{"n_layer": 9, "d_model": 256, "n_experts": 64, "experts_per_token": 4, "d_expert": 224, "d_shared_expert": 0, "activation": "gelu", "moe_layers": [1, 2, 3, 4, 5, 6, 7, 8], "router_score": "softmax", "normalize_top_k": false, "routed_scale": 1.0, "balance_loss": 0.0021, "balance_bias": false, "router_bias": true, "init_std_router": 0.00921, "lr_router": 0.000842, "vocab_size": 16384, "norm": "layernorm", "norm_eps": 1e-05, "tie_embeddings": true, "optimizer": "muon_variant", "lr": 0.0099, "beta1": 0.93, "grad_clip": 1.0, "batch_tokens": 131072, "seq_len": 1024, "train_tokens": 561600000, "steps": 4285, "dataset": "wikipedia_en"}
Below are experts of layer 3 (counted from 0) of a mixture-of-experts language model. Rows are named router (the router's row for the expert), up (a neuron's input weights, with its number) and show model dimensions 0-255. Each number is 128 + 32 x the weight over its row's rms, rounded and kept within 0 to 255. Numbers have three digits each.
After each expert's rows: a language model's description of what the expert responds to. This comes from a sample of Wikipedia text that the model never trained on.

# expert 2
router:138169113165175140136131149135099078100089132104101118165149124168126137062125109116143126132083135118088161152146132032126183153069119126131099103119102112151095135105170137116082109187141110162134129126076086164122174138167064170122139072087116109158121161140182066150077105147174140105152134145159067177123128175121137158176110150110150108132156109180180087154077107102181138103151199111122169139182174074141074123128153110136111112117161068165206136106135066141117090116143116114121134082163132110106093137149126208120116156103087147154077090147176205163164131090094156122100138145191109137151138127085076161110126151111146112115158130089148114140160074085137161057083142098178170146134088165119160140117112124188133137147149127106057106176098157128164143167167109
up0:130077157138159084178124091169110147138133153093112111134111163123131145148145169115090116118116148134150112095152091173094149147115153170097114086114151143109198182124154115134184114114071152113149154196117153110094138138157171121158103098157143160174076132122081064150125138137129152149135177104057095189123135139192165135154190115180075181139156165121101097172129117159099102119084125096138109136114099153107167140155128141135175100099128161090107187090140103179074116177135150093162130190153127123124180095153141053072200139119181088047136137153126111093128141068103177122163124086129191162083138070137099123084164121131138138104106159103123155111124255152117141099133089067115121133074127088146163151104111108126146104113078157119109135109115068148112122089098105
up1:091124191116175123129059114162138131094176180131147178101094151130118083055193077104154076095127148145209154104166119120134106143175048187108076076124139170098075111082138127200107199145055105104173133131114113144098085098099107146120130118109135143143189181084175137149097075128099167139120113091113140158137176158082179134129127171108130136095071151120073149104076071132157176143123134112088153152117142142151099144118114135118110173144149107100186142122115158119145136181146098196137143134201130093131150102107090184181145137116108134137120139072064156136077074096113156099140088090105168085134132143147146121139128105138087124116096103086134141101096084142148146095163115151141141151185173116155124123098192121083157081136170175147118119112114101126122140158098148
up2:198080117144101127105128172138173089165120144123142157155123155161066147119171109131056142118121164139106128143179101113139092157130119114119170161136132105157227119191143080163144085084144136062168129180081147119138116145149055129134132072106145196119152152115127124172108120124121117134125230167090150141068122111111046109122116118132136145108131134103142112094165143141110110137163153154126137173144077115096121167161142162054111159209101101125150123184133136089130121162090140149071093137173144066060134126152127129171085122108092135037107124137139153143177139100155151154139105119131200052125124129107127116175111123110148091153089119159133155108107153140104151152108132167171174101119126108124185151145113124114127166106139091139099146112161173148145098166247159
It responds to: Capital-letter word pieces inside acronyms, codes and all-caps names, such as SIGGRAP-H, SO-H-R, CARAVSIV-S, InChI key SA.

# expert 57
router:122097119140059093134110159107151116166133132161106096146077065126140098125145104107145176063156139172106104190158166091123076145182135180134126091062124166080136074105085120122155125145126082123164147190169136137117143057093124120142122151156144184117143122098118118172186158193103147166130113139161144150077068129119160136120092132064164140138060124171115125116142064157144175161101072120150118111126140111053170058114091076112173138128149145147083102103113155147075165148091124085093138128107137160130151107123122170188098148108118112137128110145090060083138127149052114118091137094110164171167128123063170098134081215135120146146130155143129090088093134144081152138124166143155113134184151119107154126119113083112109134165192167135154100145156097121072190167157148
up0:183143119091187070156083115088148126092161187091144152141100123097121100079122115131116132172154127157138082163100114114159170122106120163116156150148138150164110120084153095104100117103081179171116165136091156074118118106122138160114154079128109154169171059100108133133130154122161111077111167104100123142101106161094084129109135123162112148124106171184104070128116129082156064089138135143143082136128123147200100082142145108101101137121188156147182156161081139101116104172082106166093149113140186080150172178081039113133079112135126179081153152103156118104114130139078110118131128128129122155101189114128117062160120138136240119151184172121073151161154118065074109143147124085158130143132130060133070114088052120123108115117113196172183104139133132179123125104122103
up1:162129176110147085090058165221207104128151072066181161153185194087084170115098158142105128143103089133179175144110145071139176058108073105120117120116152098115089145131127131087104163134087146184170142105112131183142124101132072109076125090122123147066165075158095174153093123155110117152146160099087042052111105140165134134115075157170116166128130107142132120178133147140110121153120114137121124164074139107115133180105155122140106107079126104106156085123069113145120132099122134131103113139095118091197168134111155182122101152151123122140155118124128123087104171071149152113154136154147112158155090133152162131135178125073171176189138132135159169128134119122102178113100111134180158107099174186108125077066124127150062148150126130142113077139093158101154157098151161
up2:182116125139142082079061115100119121139087110108114107116042134140112141132086116154167130102123086124086081118155163175131146119106128130147176119175130165134102105151091086173122189139165099173120106125141125133116184087125166107163140123115115118082110134107086107115116148137105126163110075105149153102097092140136090125102112049119135156112182117132135066154134189105163066146127158116123152072112138114156122134203154165133180136151096161136116087129080152157121044101093122159112146109146120194127068096118123193111156148150063124087148125096161133138165135127155136146077160087147119101095138104139127155165122185121106255109164130080155203163158140107166140144143096120176140129137173139151085095097050160103111115134114194181081055132091077098123101144134105
It responds to: Vowel-bearing word pieces inside or closing words and surnames, such as c-ave, wh-ale, pr-one, s-ave, -itz, -ole.

# expert 55
router:146142127121185093125180148103139084155119145115021103095127168125128150057118132087153141117148100070158156133114075112122161093086107126152140060110131060133131189134155132104108099085158189169151118119110119147160109101140171124093116110101098129105122118112192182097059112109144107115137166151155123119118103131180175156129142141118146143165148135143155089135089140138164111083154167150173127124149130120111126149043163147139126124104192104132136204120169154197075109112101111093117166104088114136120104103138151088159156177148074152090158171087182201135152188080066158133146143100154087071108130135155083158144090099146143114054185136174136094141164165081118091108140135136153137147102092172137135064078128184157157160134144124111055117168158121160130153180112124
up0:109141134141094133132176119120096153089132145151086111148114079141141149108083127098107139129198143058093132086147101119140063108150085126108122100136144135115132155120147071097175122170145143174138073190100101143094103120091159085093117144134157113123109132139218178127153093171170130127102120130115064066157132135165115075124114149139164157134169068183169139150145121162156110110139093091097099065095098121145116096156120135071162133183125196111101126178093131142111123087148114187185156177114134179117165090130108104111123137115130054127102124132123130151167162068208090147174135141151090109100103124067126077161163113175144111146152163164093194107196110184100045191125133102140148138110109154160167118130160158082096110140118104123142118111167149179162121062134061
up1:154167141153179070104109099128147086164165069175091121102117161130139085111153101097156082135131141157149104146170145168096165098177154170111177135145125162071152078162193164089120129132128153180149146125105097152142160088090106112133144112130104139084073124130126131161190114074141088132147108172131127149172096121120111099108115091144107085146112183121126152133141168142144105137125105116141144133212045163109186104056112093068120107137123180094107139105108148077079051102163171111133123143118209168065142152117124139101182073117110152189141081091107117108123074143102127106147130146121149120074143110142133104087169124211064090125120129155182116105134117175140157085123075164098153164159152139111118157126087167106122160163111182094115093074140159147062155079106148
up2:176159074077123160157090071089110165097155145184147167168117116094105194145152015135131150179196115085141083113121174109100141142127094133132140136101152080086178177099156092080120064131128149139145166136106154204091087138104109126120120078062145121145124209149167127092107125141106165094113162091107103137078133106111096188135140125120161122182142155159122122163173119152090137086126135112161051127094147166114152129085136060064123106105085140154073083166106156190152152110151108063199146166170114141105135123117169175073165107145156141118115118130128143174101114113169141134103136105095148121165171085121167143104199134107110113104119167127158113159115110087169111106122087108146134113158094160079143113106161163117099104139123075156154156134144170117153126151173147
It responds to: Capital-letter pieces in sports tables and lists, mostly country codes like NOR, KOR, DEN, and team or station abbreviations.

# expert 11
router:132087118126076083096100135132061158083123167140102141158108123145140093164145099077115105077152111175111079133166153105141131113154104136174082086114114090121123123131106099177166151166070103182156136049135136119147188066178155092126141132209147161106119081157178177170094146148154180119059151130161111152117128127162173164122174065155094130118067139138136156135136122125081077071138119143111173141116075143075114118139123090145161103104079134181102148163152137154143160102173114097168148121116092114199134111039139112047069104116170125167099117160147101151118113151128155117100149093064147153112116164085128137182094127145113099194150171139140110117166150136100174150112155175103156123108141158127123174138150114077106096189133107152126145137066079106144156107084079
up3:115096092135122196137127162143149111106127067064101079157136083144142080141133124059143090128076194105113136073137014111083159195146177131164110158141096074091127093124116160107186166109186129156085173137074170125127117171081134136182133127124130123108094139032105148149094103102136113106120124134174091076138148085141098117130125164166123136065118113140152117139094111093146187120096109134186128079108148092121151116098142128124093122130168159076123094121084096178174107096152104123080155151105107189115137162172097164108088106116073100144119135131147178157110170134114106130142099109145077082160129105123079113103133064150106117086145103156157157136121137152145176117173129132113169152102148065093142218147134210066102109132142125156156092135103115137147139090114107
up4:159070069151150148157111154094114109129101092140108140094109086131122135116097097119137128177091165081078086086115091176179118072143141176129146145141117056152112167149165142150213117113125151104089069169119133157099164153128118210180127144090091058187086152181108083138144189130091088183139144090117105154167152103059087149097114102003132071176167094128129131155117130136108150143130145110141183165117137133167133140140148152114160117142109146106079099127107107106104093092108136145079107117116140107133111099140111114113122169128116121125138090157136101168162165110088160123111114097080090170119110114138108155090159121122173083100118149119132074171131107168114063151128100180101136104131105088155136160174138175193107119153111136077156169090140144162187084209087120
up5:140152134165116128159130147126072139084131102124127123150193112132116160113130193154121143175084177178101076185160121160130090137113153160125114157140132183095090124204121159158108064130148087161149096201115125151082129101144097165181141124091173084132118110195151117138112102156147127120151150135125146167166152072103114130140085119097106123117134121183101164243118108115080154141082144140051136154161136156113125115078172126119144139110123078152145121145136094112094164099167089067156081148163078061151115106113179149123118096155156081102110103082145191116131083139132151129119120093129107132081140058195132113124051118162146138077094164112115150151125180126119137127164101144188140080077095136135148092165122097133105141153202175078157141097171125090153099151084173
It responds to: First lowercase piece of a common noun split into parts, often after a or the, such as sn(ail), kn(ee), h(ymn), b(asket).

# expert 16
router:179109072146114103104155119086136110103120148089086080118165194085119136138184139077131102115092086151173114150150069132126119111075124118134131098122111121104148204082061104117120165120097134143160103109141143052175179136150107188098124138166137107160127123147161153099142143156128154141127154145153130154113101120115149169206119118106070147104065111088140108123125142130086174146150126104138173191094114077130120145129135108191174117143176178148070195127147145158139089150087146060085126120098099155141111109094111146121077123093147168187148123192086139128102165166069160094107140140107118150163115141109085114130114126163068133134149170142136074153192140113146145072125122194153174146100133141111141131143178169162145182152145107095050188078051073136110140171126084
up0:142164149153152082106152153148157102133094083161166105133130142154107115109124194095067111104142093123126156110141112115107144166091099137159070133117166148165052124114085149115119079139116053129122151105079152205084093140164147167133146182183125160092156128076116104167133158042117158165116087184118126159120212082155124116122148110177108157115127112178147115127112097100160130145114094111096064176104125111078113114134124106094103149094144120135087128096129098071109153190173136044150196151119112083090139173155064152146138083135142085145136109157113088132135119132108100133182086085101152129119193156121126168144109133177078150091169102160062074142080164158100113087174124136125116152137138085160111179147151171160055156109149151137106169103146090200119135113124126
up1:116179126148099166139037178140103116141133126131120158148148094125076149069135159089157113109083096044128132115075142115131105156094107045158088109077173105144087118163165146034076096154124135162147195151118126076158138134140119096120145135178135125115092160184066136113151181128112124138116154104114106146098103105142142076148118149108098125127130096152173118130061107104102150151137107083142128165125185132154104166118113129116185140135140160032100118132093117086078100147145134138084162133106161102170187117158132135153177095147171143121113067164116157111125096133093103189212063130107133166155167135148099147093135136082147103159171158165168079101180127096153101110075153131159129135134091166123170091146135140136099110096138132127125139049167174099176145060148153
up2:083164165155132140164177181150087158089138159123164135086157054139132148143113144130100125104142141131110149113075141131093150145105126170143091155148103093147107133136193178151100156056094138129147105114158184107139160143122140116129119126070160098132184182102093094164200105148148130115160187185147140136115139115161166132143187082098122154076098101155117149120159163117081226128153129111089126163109132121128063102119098153133149130096133107129068155157151179123149126110080252094109192126095082096178083130138154153092120114196114096142108105083098158111176149176184112113098098157171193106134117149108130104122081122154191163086147075164144148118086145097115117123138136158152121098109112149135118089095122117138155184177080149172115152124048097096126160102142099
It responds to: Mid-word consonant pieces inside foreign personal and place names, in sports rosters and lists, such as Ugljevik, Delgado, Uchida, Hejdová.

# expert 43
router:140108054083142145123131093096143112122160111124140114125142133087157165132148100106133060113083104156129090130131162081127122138136123140103125107056096131080136149122106148156167132153105100115196137121143108134168148135104137123118125177155157181103168115168152070143159115087166117135093110134166094189151091162102125160114129059062144147161148145125089135131156080156096100121156060145120105116122153164116110069175130080120176117148126156207136123158116118097111167111128105139176080180127108178193124161059113116130090068100117099096135155185108053112074165190116150118051160071065161122187088129065126152091087133114121150157134176138077135143117147160097158143124147076099118131170139103093140112131126089105118119110165157180150148056091141096075205165185130
up1:126132136172119217108131123113152074106145220173171097173167094132132161071145139154114127092096148077084113149096134110131201124129144156133135137150138113163166140158101147143144112135088075162101151095143127083222147131071097120143132117048122163116164132161130182136137061072102122112131047197134132138164134114088118140152125161106109115102123124116119211155128136118078132131196129073091076091181163121111112096135150104122103149139128071073151126139099162154155143088149105164103140103123111171187078135176121097106162098151153110094147154118170070117141150142155131165123131080160133098128061142168146109111151096124100125138122114159137139102187123102125141126092092078075099119094141095156152162157158161105187081166148135137207169117108131159126080139181068
up2:144156071166164186151125085149097162145149097160150145183115127052083110093166145126167110097145179137114143114141172148112128106096129144120116097116093046134076154084094123171137123071133110127125100095132128188165089118210131175122141172141108117180150204103096090179087080121054129176134151150111152143119206165125106145114074102137150059085153165159088127117126160140128084181157121131102135136147147136143133168156149143162126127083135077106128117100096135168114181169103124163122133174144134083111103125098113103125102146090098138103129149096121178178141150117125186054128108134111121165115074127104160131121131124165126079126126027087158124092112201097140104111244091139148168093149160133169152127121141118137097125188118127113087130150117143066099118157109147
up3:141101102145107089159159071117084140140146093139108103151179064138111151097068119171178186155117153108133140171118143081108093106112194082148114119124145147078134114158133083080120082182138096107110142132121108076170150154115129107136098181176117123063151121143101067069165120163133160132135127160141206135210089157166114130149142120137088127159099137183141161146148087124141092125127128174184175103134115093123103160103113231178135122165141137105161110100161087141113160137130142175078059146036151147177148164103094067091126128101136107171165133138083133120102127199103093102126082120134130100155099156186139112159064133130156173132141098121091121130183180122125127154065159117111129107099153071088167129170156177089158157148159172129183116148126114118151115149161136
It responds to: First or early word fragments right after an opening quote, parenthesis, bracket or dash, such as th, st, k, er.

# expert 8
router:195105142118191100148149068126140186115148194081129120139089183148124113068167116112111116059117072174145210143193058124100098109141123184108141136141110100120146148124103101114130154145123133112172118160141105128132106115125072105140131170147109143120153089193166112123101161131105146114167195140146119141136156154108126191118187162106100151135055123154178120094093170144068117158126102149149141073133161093145121092100130106173110127124185118135110167126151168134110105099093103098128059132121139078123107097150124101100089184081127125067118165130052183154123143121127175134125119110097099138154083114168129104069119124057127120194117071162121079167059107092102150077147131180133100125122138128116133150151133112153147162184197169142083183061124130101116188119112132
up1:113142175131107115141129101130160143106096136177102150154085124114140070098140140127109206129170105145111115120122121149101148156138145121108116122117095095112094068150108151154085186119169155192136119071066164121121160168092147122148129116098180133144162193114175152120180171159069121137165115127155126136138139123147059139115076176149140113127179161212184167113106089133213157060147134146051110083119122119121141205083105081092142134113162112133120088118106104125111156149129124069108099133096143140113118065136024124122138142082112152125137168180073106145138120117171110052120125107192118151088051147120108098170127119165085130126094089149164121140114080091182126100166121196187146168148122112136099106125143100124140120159138144184179143121089094129161103173088103
up2:056131098142134161150158091112138120081061091117153168141122155110117167098156175158124134106077123147114121125138093115148144131148140142094162183065170113121105167139159150176180144102158150072114072146110121107116138185135090185135121139157103136108161172154143148074066118111131140061068159094156157149122115099177146194106154125106130055120113088202157238137148189162154118123085113126121084095113083166182150176094109128111088128128170099109172110152158142151059119118181155152149124076186111145113144104127090028103104104088167116124129167142149159167128102054104141100128147144134160161039165111111135160100163149081148116118101155091099106137084111127137128089121132118102139104120093109108075161160114125129086162099116103178128157129149145093142094089129152
up3:226164162174131135086157105135142183128059147162119141141164134173161167123162127143134177143168126155081177117150066161123107092157126081108100200148219117090139159117097091099075137139150173177144138144137100187076155195137078107137129112053159119101129186159171061144112119174129123114130124142138104056114125136093156150114179154109131146116177134119094130159103076073177110132139118111125151074176125146179079103134102100122133120111042152117161040146110086121164158096159126139123109123124148074122079121141132137098106149093117127147083116159123077129081135116136120084126107116106106125066146161170132128184126125220087123147129138126115140170070070165107141121108109144158158101159172171135122118139140087090178143123157142130121131100125123098181173099143109
It responds to: Word-internal pieces of non-English names and words, often with diacritics, e.g. Sjöstr-ö-m, Büyükge-ç-it, Kulturgeschich-te, Neftekhim-ik.

# expert 56
router:091084104093114125085110139090061149070084176095136194169111130178142121201144102174089097119160117142133160168128151124108117149122169101139129158093148085098105097130151102165109155175104108115099152109166150094177108129189118101124139117177165172100107132118123093148161099112135111101085096089106128127110111104155102144115181122181161127074065141095072152131098161125097099129117075102107140171119077105095096151144112116154147121128081165115081130191168152106220143135190150114155134135095191089108162110103174126117119122159185105164096103162097173120168076160145125115139077125118172116114152149107135127137155153085090106198117175137129130143204127103082126111127118099073105133129180176125132154178160161130101121161087133127153153142077174127158081019094062
up0:160130090089136158151093110056178122115147146189156102189136141167131158119172162131153166117107104154177160118137120133135120163102188072136120204149146166120109105139128074138077079122107080149146163135056087128106171117132158114148069191147141132133163183138086106120120149152160134092180141113075109126121127112114039149092146121111122144127200154107160090126087099149153185100107121173103152123215122126146133098144152068095115099109113146084154180115139140139099177084142112113116195173126204098170112140101121145160166182138128137086118134130133125144146092133136124187092132104144176165156189160133136104137111155131121116146170129107078151092109119119149139138101169141175173115177129098141214144128100081081168110136092134054154170187186135112111151112182081
up1:151079137101075084104118103166160214066124109129138139102113118112076087136117118116169186115096168177145113084158078134164134109122126084119113159085072107088163145181152162140128172162156109140088159144198119104107133114091145146095150137186168105086137121077106135158127134126140160073143140161177142178170104097068081067110157159051121162130116121143111174121152092129106114083096135062186107092148177080079145158095104158132120135131134198104112110122104078078094113158097116093071067128137132155121109111115142165144152198150086108082159138179184156096096194128083115140143132119117145139153131106095102106146130189084124117108127095066072116132126100122151136159073139101183128148124106055112134130115152135122134097116096158162127143175191114113172070151145157
up2:126142136137184131101171090224157138129146127104100144108157123082105095122187138127125191143118132128136177150109105086117143110159125102133186141099131114188159102161143096126140129079143143104172164086052099072126164168153198124087106155129133073129124108080098139133132122111085100099094147144192136156174108042111160105086118104170211142168114106146102124179149081108122165181134114144185111165143175155181177182107142122144147106099155138100148121093144042135071143183141120089101144077162111092108112103155125130143193110165124125098141094094201091133125139135156070163129159130150187144117137122135153119085114135156132054120095166124102121157148124096121132194097137126130120142129117078108084102159110091052178060136101180142113123101184110101142144130154155
It responds to: Opening lowercase stem of a word split into pieces, after to, and, was, the: eng-aging, rul-es, turn-ing, manag-ing.

# expert 31
router:090111138141123171133120135154120097164088120118150134102150164156113163128134128169152171138096160141105189148118093145129163084128128068157179164154228138113112151166095164091079125042116152140149123109064178150120080190104174140093107085090091052143152151080105138109096174158141096146110133131092117133124133094162098112131123093172107153168119145137133089125130081161159153139129110171170143147130113157128174162127224167066112175096196095110152176095162117169085191123191100121121138127132107100146122122138091131130151127157072142115103130097178164144062123177116106132162102083114124053084160130169145095134104109094118154065161130089178125106131122068186093123146147163128143139195091178165125101108132122076144087064089165138113100121104130113172112099096122
up0:168103170088123138130072170108083089126089084079148150120109141164110094187178169100130151126171111095136169055105098155124081083127069120118173090147162124135177153115118085127130118127148147129144095132157149120152161121113152144171088128140041117162143120120164108155085105137174126081125151126087162086137132135155134069176193137101144149087124155082180108108133123140084041084114154103152155134087167171152128063071167096161155117182129111116150116187138170151181088150140208147098099105162139159118158115124176107110088123160114097055102124085162153144104142146097113125100142088120129131174126108131135091169141136105138088131128189124089037123159218086153071096131168112131129150164114125094114110162158119119117151180063170131155100106095119182114100103154149
up1:147154122152095110113091110132107098172126144105091123161103054104123121142074139167103155007158120137170086144113095102061098160156087137136168075118161182124159092166142176158110104158106132126092125105109058128104097150112151116088114116134238113134174139115149159080217145111200087113139165085148157137105157130088153189127092067078113118168135155140136082081170137095150142104156112096127159143194110089133097147098168177108107120136089151108123039219164121111147135144112141136176167100150133140119142179127103146163123166131121113105127122139124135107158141135142136114115146125163131131097061075107090139145142084117127130122143125143143145118149181095117109154167166152070152132165131195112132097156136134100162212191122126091128126134127121075136139126119059
up2:177126130166075113094172102095160149113099143107139107116127144086127099135156185117193121160158130131133129120116112127128129137149093178145142136133151084116084087159105076136104148111061134096131112103123148157109097174140139116119121121122100103121093111046153124159149083174125158085173119254148101182096146108110136197111134145100083169078127124179118097167147142136202117150132137109151121126055079175099178128127109118136110176076121145106172131075135082074133159135105112067071144121130126031096076142155066139068193106172136067043175052110108124137101145136123091118145124157164143101109143116113149066146133135120142187130142136106114126110170163119161119156146079075134071107145154101144152087106186112156168126173113136145116123160105114155145096097133147
It responds to: The = opening a new article title after a blank line, decimal points in table numbers, and line-initial infobox labels like - Family.

# expert 19
router:048148115127061168155109182135143132163126155129151113137123164100113160169113120123155093101097141114115143071124085097155123136175153151151149128147190065167082140112088103087115132135142119169105095090109138105153129112084096136107114141115094076183097155071072117126058137141144122172092179160175132049161140079159111117104131096150151153183180138129134100137171146077137098107090102084126158096149180183155179181138118140175180152146168106100092107090074068144124130150190126105047134170114124114129124154144093097097054152126114166124147182095162158091098098072106116130102101095152176129118143148164170125167120108131108136064080131094134119093186122139164069149067164182157094142149118095111123099152154132160147128099085107199136112119161153156168147163113162
up0:168180141141176096114157128097114160105109157147151114122163036115145148133105154177184082108143139085133109088108140118101105106060122172109119124173138144084116095112255126149126131161117173091143124145142100138137174106146163169193112121143119222146145118159106140101154156114126124156106105127087112155129065129144096159083135080129088109135104139129155131120074164124126087119160051145193170153191179168143135120098151147158056110091113156166143102113117110130141092145102138132098137061186098152135096121166107146099147101075145195139150109076155162108111138167146134132125152203162086081177151138096085167128128135148111138188201117133123104113116136138119179152116142065136166153144125193103087137112145134108141129188126153105149062118093120159143125161077111
up1:180091135137166100146120171146078104182127140137198159070155109128132114151122147094177077105135062123174126081094143124157137067110194160199125059130098089121110100142113192133137143124105128078205118063171158117182094172132143142105168111107093146120106139163155122148126121126076132105093108161130157123169141100137116143156103139109119152139110142150070165179126125105135173078091115150117107095139055144139132129064120153159176147133162120175141134101100156108080133178182196106151120144122144059043065131124091133172100129123127133121172112133136164164109093115107112120152070116144128159129157082117140126150085102132210064140123159170112159086163114184104095094113132123147183096123111114106097097139162140086072168128123064173075121173080132089110121124140167
up2:106131104124149144113146070135056149097120185086136124090127129117139172126147078131146163045081081111117115121088149124137139114145122115128132126143160088144105153146029161142104072137048130186078124150089093120181102151094064108216153163158059140149096132130189164146155106120115146228152131118088086086133114143147166124170075072124096126128134109130151129164107136128161103115127125091065119135142130145115157096162166077099125111162124120156130171135150132155119111155129125068115139129144107139137094086098174149157120183105171101116120126182097131076139124129069113103161133151108102074154116133159117127107143072077201190091181111114169131092089182151077102130126168194175153169105114115142077170137122103114116157201153159189093130104119156152134111119138109
It responds to: Double line breaks after an article's short description or last sentence, and the == heading marks, sentence-final periods and opening parentheses.

# expert 27
router:074099062145107070104158101144081079078187146108066110163033086183156166168170128096142112077129162132129110160133163124127081100122114081177119137079108148080136128116103162157171156144070106164164143072123088081094139107141117135108129144165120084079082121138146148172182109114141142106114102155138114147111075141121180168134129134137070126108079127134117099145175102140137141118149089120117106120104160120082114137157081067096134110100160194175147171158099125127130154180143152052132102104143128151106153131066151153121080115129162140167091065173069158124092160191108100123113133091097165201107174148066107093137087178139125163172110148151128120138146134113151166066191173126159150142125131094136143146119142155134116091155158122144105142175115098141108209184101113
up3:100161072075121160118148080104155056161104101159140140112125122159148124085150096150195162140137150148090106173149136111168173113180092099092109123126115078131138159153107107085165164105107140152134154053144090123117174111174060142066106136105133116164168096100143169096161152170147121123113174098077119097148152078078066181131102151122071143155117118096138067120143127129086106155147153128156079153107149099164146099155099155077107130137133108141148178176147134106185082149114074159149124133096185092075115125140105101118149193106174161167165072162100102130135081121199183122142118108161121126127144168088143044132157137119171106115083156151089122110175156122101104175150163166176118161214097114130088067114162172121080126098094111132141137123119081096175121121178143
up4:117086156147103132148108162101100085115154096160140124113098113174193078157166117097139096107149143142129138157123117117073105117133159103078121081152161189087155136096093176140139132100157081121132145112132095100120197156091143130098142127124149118149119122140122150040147101155098137177108062104094174093159125151112106138154140141119122083069070108116117105150091085058097190162134160169105090141120146158102136125078050131083165145181162070107198143165165102151181092076128147170132107121067150112138126152127095157104130174174138124101183092123189126116100079148081110083107134119115154113145209124128127148172126142116153164083053141086137108106116162161207176151112164142125138156146109195120118139101089124135114111094144092094078144150124054121067167112184103
up5:125143127131128107132141113146170190081068162129085131062143172153117107131111148173108149172098136118202144064192152185107160110145119203144149124162095122090148111124095138079132141101139114086149157097141065165199138100156111106129107080085115064147105141108093123118109172104134146090128198121114078118084118141098150147087070076111158120131205086166122069105129082103154087083160171148134077145151165099152159116145116145091113116139141073091133130104120121124117169138149128128169102187126208124128104090107182124120157116138108121083131114125135058226107136096168119154161149211096120101109072128132173125142121089109179110156130113116118080131142169063147132065144152155136175118135144140090072176118129141158124125169127097119137164105158132095114050149101138
It responds to: Short stem pieces after an initial letter, usually followed by -ed or -ing, such as fl-ipp-ed, d-ubb-ed, Sc-rap-ped, t-emp-o.

# expert 38
router:123126097143129124128062151101043071079066104086112131169145062145146174120128171152181158114152093102163136156114148069124171156097145129096133047132109104174116137144160116093105108148103087136141159159198067085140160188179158180097123123126158108160079130124144080146113138143167162105097114128207085152137088122117138149141109129087111138132152134147213104158122094108171130153122081141120187154148128149108121079118132097113097112146170086159119134141128193108082112148132084125085109094122112131146133174165121101102076133090086120160140085138120150161168151099100150102125154110163095100157085128129066141113143133080172179117183156134151129074156218121071180122085172103151123137110105145159149110136116102176123194159196127132105116168072157143132202127148104
up0:082152131098150160187115076139126122100122124186099131126164097166097116112114146121136162144105076110189108096090091120117080112161068076106118123129123148084116177139184122131140124172133048107129147149159125113143140132108135110133091173154182110077116100124110140177105189159115123166155164126085085149141105160167135100125081188076129121126099149096143141185142130094166138140148173118081157112072043144185115082060161102151167116168145118116145103123195135119092116105094151192181095111158140116121089123122135124103094149119125177101170091160107110147096165089086097108127111079105130171022157138146196157146162118125052114101202193059140149092108113170104123117147110203114160112119140133147109119107153136068111146192152112117149115104159140130125112145070135
up1:167081126112163156212090094143158129150108115148150057126060106121109126158137136114183180160186160104129184122101155174071139189127118070126111076124132155192170156075127136115095119163092088100041179151110121167119120119182071130083164097138176204141109140088135089134117156115149126196136166128083231117199109144138126125121121068144161151148094136116193137137134107157150195117143132133160138171162126141104135150131134172127104155126158152093126103063117137126093119071111140133146114140128116117053169159125183188115191101131129128125120193108115091113091126112106145115116104074160108177103135161134116121118123069102104110145094124161118165144137158111140124131143136112101119103127155084129155103153203186099128088143179116116121127132118061159112111096157083
up2:102136184146164126151100171108102078144151094093119160174112115121099120076150161099103211164078108119140142099061113099153119092078082139100111111135102124132115124169130159143131175109132073137189169122159140098157157093123165135149144179138108089101116061125099178130128068150061136148126119112124110133128119128139113088150119120143194134109106145123125038154084132147126171099116148159028079169083084166154150184117157183181121117131123155086117108169136089133107116077122084091084108131185126120097170139157129126113103149164155087068133091174136050171109187147160171125178145061092130089089178162138128125152155134164103104146154110190151120102109103100105137086136137192119136099126150154129133157094096110104126139041188090142148116122129139126123100119046144
It responds to: Single capital letters and symbols in model names, currencies and LaTeX, such as DX7's X, HK$, $ closing math, EI.

# expert 49
router:134144133138131129113101089171117135060130138044105093118142076100161154107148083133148046137094093138183110167139125108127178190125151133086177091139186091145093140167113177078128095119128071112127142117133093108140181093112156130097103091196153129107117132187159121128138165144148126103110136115160117148147135167091139153137156109111116119125104131165102084131111151156164114165132133168126185115127147094135081113180140064125169103100143122157098179161164154094115075125155141161163115059144058102151144184168120167101102101063131109184145145140149134151155155153137109128096168147183079107178140095090029145120112142092117134167154166154125114111077138124136198127102116080146171151117107114126151107149095133143145082186146131086104147046027143154130186185136081
up0:165158107123159174140157137143130205154099170108149147149155142157112192136105157134164093153129125121169137132190116136142111085139146153130119177119106103083137118105157048139067154126151187109175121085153084110150154088108038133105121100124148137099130169122083155205081066147123140100142154204133153114119124014147120069064128121093145086140178146133101112143131120098137154166147144104166097131151090179126122109176093169111153165148116123096144118117090073110104134162084133130107132091120096135101140084095199120140111101113120138120079167114112088124098114116153114083109096128080138126170149210157118114081135153044111179088150181139135088093083125169122073112143161122103167107140184127181118105168132119173159127092158047141106083099135134158133099172129125
up1:149199153098099084154081115158092077102113100157120161173189072119110093153088138127151113129169149111101100138110136079077134116129096150124197144150147155064119140116140123125144116142117148128088150151103150110123179128101109155213136175184151135064145131150133136141125175157078064126066091145096097072184203155138058162206141105067113094126128191103096138123141154140093160153169093143086121127079174111115106134102151161139097127105106160121136125172108187128189113142142155127061172146056152124122143124110114109146103171120105098178097140145063143144100155097133152126130134138112114135119117067129135173154113121139108163047084133186139109144144134130112147166183050137109113113132122109088112148129160135122218152173125081142138156120087137125121080066087164
up2:118185181036095104150156147090117095114153106183173088152166078119094081183154110135110122141108084098136154138095099165150144176128113158140127120116100130086128103119107120103140134146140184169138106132063120103099089171127098069107125173155160164126150147104111168101190071087142158120126177169140132185177099145134134118133132182096132094108137072140115129124116114111117086077077137153115086104121124106121160154187126151130120109164105124127108080081163128073142082163159172105187127135083143119083084139175134168124142142116067155103184143127135125193102097114124163208139144191120129149133119093164139105091130093193076158139170041089107165160141136112124065120153110119103157124122112173092205162135117151112107169106176124070169139109054092089174149138148143
It responds to: Byte pieces of IPA, Japanese and accented letters, plus stray digits and short fragments in tables and measurements.